python train.py --n_layer=9 --d_model=160 --n_experts=16 --experts_per_token=1 --d_expert=256 --d_shared_expert=0 --activation="swiglu" --moe_layers=[0, 1, 2, 3, 4, 5, 6, 7, 8] --router_score="sigmoid" --normalize_top_k=false --routed_scale=1.0 --balance_loss=0.00155 --balance_bias=true --router_noise=0.1 --scale_expert_input=true --init_std_router=0.0239 --lr_router=0.0008 --n_head=2 --n_kv_head=2 --head_dim=64 --vocab_size=7829 --norm="rmsnorm" --norm_place="pre" --norm_eps=1e-05 --positions="rope" --rope_base=10000.0 --rope_fraction=1.0 --qk_norm=false --attn_scale=0.125 --tie_embeddings=false --parallel_block=false --extras=["capped logits"] --init="uniform" --init_std_qkv=0.0276 --init_std_o=0.00726 --init_std_up=0.0276 --init_std_down=0.00514 --optimizer="soap_variant" --lr=0.00466 --beta1=0.95 --beta2=0.95 --weight_decay=0.032 --lr_head=0.0103 --warmup_steps=200 --schedule="cos" --final_lr_fraction=0.03 --batch_tokens=65536 --seq_len=1024 --doc_mask=true --train_tokens=450600000 --steps=6876 --dataset="wikipedia_en"
Below are experts of layer 2 (counted from 0) of a mixture-of-experts language model. Rows are named gate (a neuron's input weights, with its number), up (a neuron's input weights, with its number) and show model dimensions 0-159. Each number is 500 + 25 x the weight over its row's rms, rounded and kept within 0 to 999. Numbers have three digits each.
Before each expert's rows: "comes after" lists some tokens at least twice as common just before its tokens as in all text. This comes from a sample of Wikipedia text that the model never trained on. Tokens count by the router's weight.

# expert 2
comes after: " of", ".", " in", ",", " for", " with"
gate0:490549465521531549522486507491454515484458487486494476483517491463480478508500446506507490476498476508480515496537518511478497515487476527509472499526522498468465501498491462463497484508497476465496500521490511520490478498499499480526494474459525505494487528465492472491497501537490543472493476511557529463521532502458497524510500496486555476521493511506504486489523507561484474526483500487512521499452469412495514486456533518499524516538533508488480541553500453545486486493457514
up0:512516501443486489482548490483543479451550502503496521472492494514467515556514554495503534535500490481519467477497463467538462488482485537503477449470467511542519510470485502553491504473501526490490508498514479477541543464497498499514481525535479463558476488517479518494492487467502492517540511493484462510505496442522497505461549465476500526487477474507516488515483487470488485485511470497498495555512492495523496495489502475514495473476452531532497489494460533463493498511520505
gate1:542456515534525446497452503495502531501524484508469501459519568454517476506497494554504513491543516507520518532453518541461495483469501487503495505462480476529519494426465526471528494500523548494521515510460501506520521475466519473504513490499536471486474523505485507488521511533464514484470513492501497448500529481466521533468534485513495508496520474462515482484506514514541512509523491502491491517449485460489504479495502499492504491528472509495501502528535520550490552477489524
up1:534466493532509453512499483518495535555489527479506507513499499508505518473458515479482489507508532472530507515515554488514509503459488509473504499463494521511523495498484477480530488469575507531513499473493498488502534485510507519510530456502479489491478530546541500498503480497479540470487488514488552481467512490468486476463523491489501500499496461521525536490463520468537479491499465552486505503481488508543485454512512479473513504504529508473480517470557489566577481467516491

# expert 13
comes after: " ", " 0", ")", " 1", "%", "0"
gate0:513513487513510480512503523507489486483508490531457494520464505520546514480485514503459493449495516520551518503535515534488524500513544434496448508490493518518528468518504488492577506481529466500504521464471521518519516509523481502556493494522481509484527542494494518502488523513467501462507526568529468479488508494485535544478469502492515490484505491486511485559501471503514523489513515493493498508494507460462507487525452500553509468506494493509505509461464462503495535525434527
up0:469519497503513485515503503498481507505501545524507490461508491514524478506485479476440529462512489524513500492501499537529534453540516489480495544526502481486500535522485462514470544528498514525488516474471556491493491514471505495517525484517449550470507524508528443539497496506444472533480511494502480495503516443470489524500491474562511472504505475505517483537557466506564512486492522491513472504502505491513498503504509516501504488489470486453484497527464434477503544479491528
gate1:500514517485480471489505471458492490530540520530505463464491482520533503515461479501488506491543474509468483479497552504523528489490528462532512529485511494482487552482492486489486500497494481507491523486508568536502463530504472465553487537517547564500542497535500475498523510460520482559467490489513472479507472455454492521485479518516504505495527541507484520538486528531505475480515464494498514509518562527536470467496488505517485529473484475467521498522488497466495503490471501
up1:515546530496473480491513490464481489540531498531524509464487501494478502491500489518560510544462492531459464523499551507533502495488498513549542531527512494465465496529486487492456531495468504520500500502527536479533500497509487473526494499489459491527529523512482491507474473518509517555447497498502493468535496501469481530455486501520481510496508543531525525496466516506489494484496465502511493491518528558530490505475478487509485527561531538470461537478524500488490456533459485

# expert 8
comes after: "\n", " |", ".", ")", "==", " ="
gate0:501541471491495513491535526545481466519528436529502479445508557486500510503506446475517507506483488465516538497477494435483517514556508488520487477520524473459506514482511482506457485465490496501529511457514482527475489511518505485510512502462531501511535509508517471485496494500470527478466510508503484563494507530507496489488512555483461512534524460473520546534511568533489482505488491515511483503524466530458504523520483484491474531517486480515508473511483471498461467500513502
up0:480465534530528503471513503517522514457547508514502499535504480520533478513534523487485468457534518508474480473519520473526492500450527524503518464490516556504519499487495487509457500511498500518495503513493486551518494526501493467500518485461505493503475539501487520488521500482495461507565523543486471476495485477498528524526530480468523567463479492514513544472474476504509504533467459548481517525502480430500494530451530501515503467516525515488474498510481538549524521487496501
gate1:506485492445502536514486537484535519520498542493516508468492541514528462480526522513516554525511523488474501463501483527554490499488480492546476524514491514478511487534508499471464479508502525486469472454431544504469508478547493480509501523476511510501481504478472500499480479481540529489474448548514500513568496513563517509498516472512483485487472529487528478462502496517494468520465482497505495468471496473498531521536518494511463466478508502506516499539478475488471544500516513
up1:531481461480527496476523504507498496537512493525469510516510479451478542516532463514456435518524476493508520550492519477475489520529519531499476500425501517494488527486485516544526512483482499526462558534490502487511514498479507477512489529501494485449505523518534517522471487510473516508541557473488514528466507476517491514545500519483489492523516471536530505557537504493439475517509472479495501526479505521492464499485470496465496510458508485512479473485488503490499533533460511

# expert 1
comes after: "-", ":", "|", "=", " •", " de"
gate0:516515469497491492517502487494514492548512516514473526501466507511508492476526466535536487473509494504513502473487498527491525508548461481479507485492489521486481573524519529514529473520512516562534502440508492501491504510405467495505494480493479501547499532445454467495523490522452501466514484520499472451496512485521523472472517507517547552471497495532533541524478526479513482511498539489532491473491488534503497513485502473486479495509480507500507475509488510540502529521505549
up0:524460518478517429527503508513558490511509474460459497532537477515487540501483489444497543515472526482473501491493518487484455511500504471578520517485524489516534512492491564494460519505528495475511525482535513520519492493509511471523499474517486511495482472515493524493484500510513497455516512474471500527512511503535502517508521495485494498508494468522491502516495519480542490538503484479433515497502486479527491430459470523475454494535459480478500540482533489508501458497499477
gate1:546484472544477461458495521487512466477466527491465494526505423479494510490489503477562480506482536517527574525535514462503505513495539519484486476509527510524484490472515532467476513531466483492480518513502521516518527477470496466529449491497457484487517489502514487527451485542497518494469514455473494498504524509462508476479494524507521473478493470521480499508500508489458477521508465493536474512512483511487480546514463438495482514514454483506507529541511509492506513509515487
up1:555481474502479495459511510527523459498474537498434510540496457460503511478462505462532495492482527511498574525521507456488500507482517532500465479469484505515486498516480507470479505544501512493460492527506506529525533467472510478526433472514499517492502479492519497505472495534485513497473522453462503483514506528458507518478474523494459455464494464511484497532491530518443497540491478495504498490507511487467498499526487461504486551494469503464514497495542495535489516510472486

# expert 15
comes after: " the", " to", " a", " and", "'s", " his"
gate0:499464522487505528505496504438452500504497528513466519534472513535530506510531494482501480507501566523487469523480505506488457478477472479521504555455510497508520510477492513505491462481526534515485496491496473464516515491495477501488507479542550527468501466472525449482521496467492502505510475486483466485506476489501516511456542514513455508498479426521495498499501506543547526517448479480477502421508530528480536533492507492496482504549481520485480488502537529502490495493507500
up0:469495507504493476489512480560518499483479479472467496510498484531509496481442501479548506495498468508492528491509489486526522533488514532514485489523505526538519481502511584475502511508476498504480480528508512519517453493515495527518473515495520477535514542508489554513488500485512529496463514539524545502492503517500444506552478535495489489483540528527519547489484522482463524527533522533494547538530487526483418492487522530512536485487533508525473496494479533490510512505516533
gate1:462531521515476502513457474494514515525534479444504528499505482544515506487515479506505505527511544532505478480500477522512511482498479480503503507531473557500500522536509531495444450519502524487501483506507471490543521537532523484528510517465513502480495486499470466449495506484468499435543528544549528555484471508498524490496483494495468478464505463489503536537510476521522499479505503509531473489533574490521519481488537509523505486503509530465488496510501529502456464489475511
up1:521456482505497531485520541527503514482497504511482485478492523498497473521496520512534479493501471465488507482464520475491474486499518475488480488515501488490521524484478476508504584485515478539531552484542500504487467475494481502507493504516466473550492450501541515530521489515513536551448481484462500457518512458448504529491495497506522473490510531481467465482486512497513469493532507481523520507489423516483447520513487492452521485484485497529516491506511478446531534506538469

# expert 4
comes after: " (", "-", " \"", " part", "/", " one"
gate0:505495526483537538488501531497452454515512515490445489488512491531504499488533462479499510504512506497501525466501512508509474499490531527520500504508559559469532491488503525482495518526559516507506503539492493542516548512518511499525499519504481498513505532491502456513522473498518492503470489526497514501483498508476514527512418540518484551513481490516507485453509473424539506490488508545510514521503505501473500529488494453480500491504482522475500468452479547504523453531442482
up0:512469517480505523464528537486470468510533515516480488477496458462518490468539539469456504515480480491530490511488474516495515535523492490497465519501523548528542524515529527489491514505501506512506502513462494543496544499484525535495473535485483474539499574481476465532488479488536459487460539494490553529482505516510466490480466545536494499473522522500460481462538513497531519530452486525525500473489502480487486527521545483471498490507472521509538478492474525497486478510483489
gate1:491479508520486514485461497501476486501517507490503529484443519537481547470517512423536490527496515481462450480514484498483540450498454520550516486521520514467480485507467524475523472440523523444492467503487508479493504516479489495485468460508486491497526519526495481505501517509464492495465449525536539522550487484501492487496496524500507466557494497498522483501515515507505518540495514514480501499482515473517522486469461521518510511545528508503478499524473442519444483517501517
up1:517507494510491510518475477473480485470490547482529480463469526505496523414534536465497505503486534545497463495529516503520499463492459515517515520525562509502467530518439521497497486477506526450483482462454512484504541516507471503490485444489461512482505522534496495504519492484471507482526499536517517519542485484535502460500510481490550484560516504520508484519516489508494489546483490523496512508498524472530511470478488511527499510509535510526505497523457447530486528499468501

# expert 9
comes after: " F", " |", " R", " T", " P", " f"
gate0:521508486500450503504497468516527483495504515526488517495506496468519520530523473464558524521430467500499507458521466513503509554527484501526490509479502498500497501494512519467517518439480473506541535549499516511472505509491496502531508448474501459503537478490527496492480540512528472480511513535495495471482508518542504523476486549500485495456499495544568479510470534483493507522477514480452513505553503477537520520525518475522462512483483489490516556515492497522501528473544497
up0:524475515499519511549462473480477508504481514474463483479492457529518515469466527503432524490543553481501494521461522495466490494490488533494542483483511491486476535506463520523461492527512497477462471485478466523521456485532461476497511529481492481498483496467510520501504475457481531526479499462487504536489454521491476487487474479455500545484493526485468521488490487543528525516517485506536508488474496519479473501488470511493537497507519534526471444493510461534540485538462497
gate1:500487475518504514514493521517512513502500490535492503477530509535518492546496492433518494518532489536460478477547510500506470451509497486480508492482514498504478504523515508464479506510502482523468493514491440493491496508476465464450511559558554508449546512485485495488478507479523459508491515517476522480479508497471526521496476510507544455484519488501488528474496466462556486448530483490498463461487458469472533537474531498500499482465491510459466491493505461472502499500514524
up1:508499498520482472531531496510548483489499484533487523489482509563466568546494480462550515545479496516489482465470520509516465493501468471490472498481512492518490497476540519470477529487521479517491490465515485531462481503494489457498521522514510458488508519499497478471458491488524464533486467495471533472471440475493509549487482492488542473500559524462476491484480498473503532462547487488553478459496513476503518533511485480542488498500479472475490501490497485475484498509517513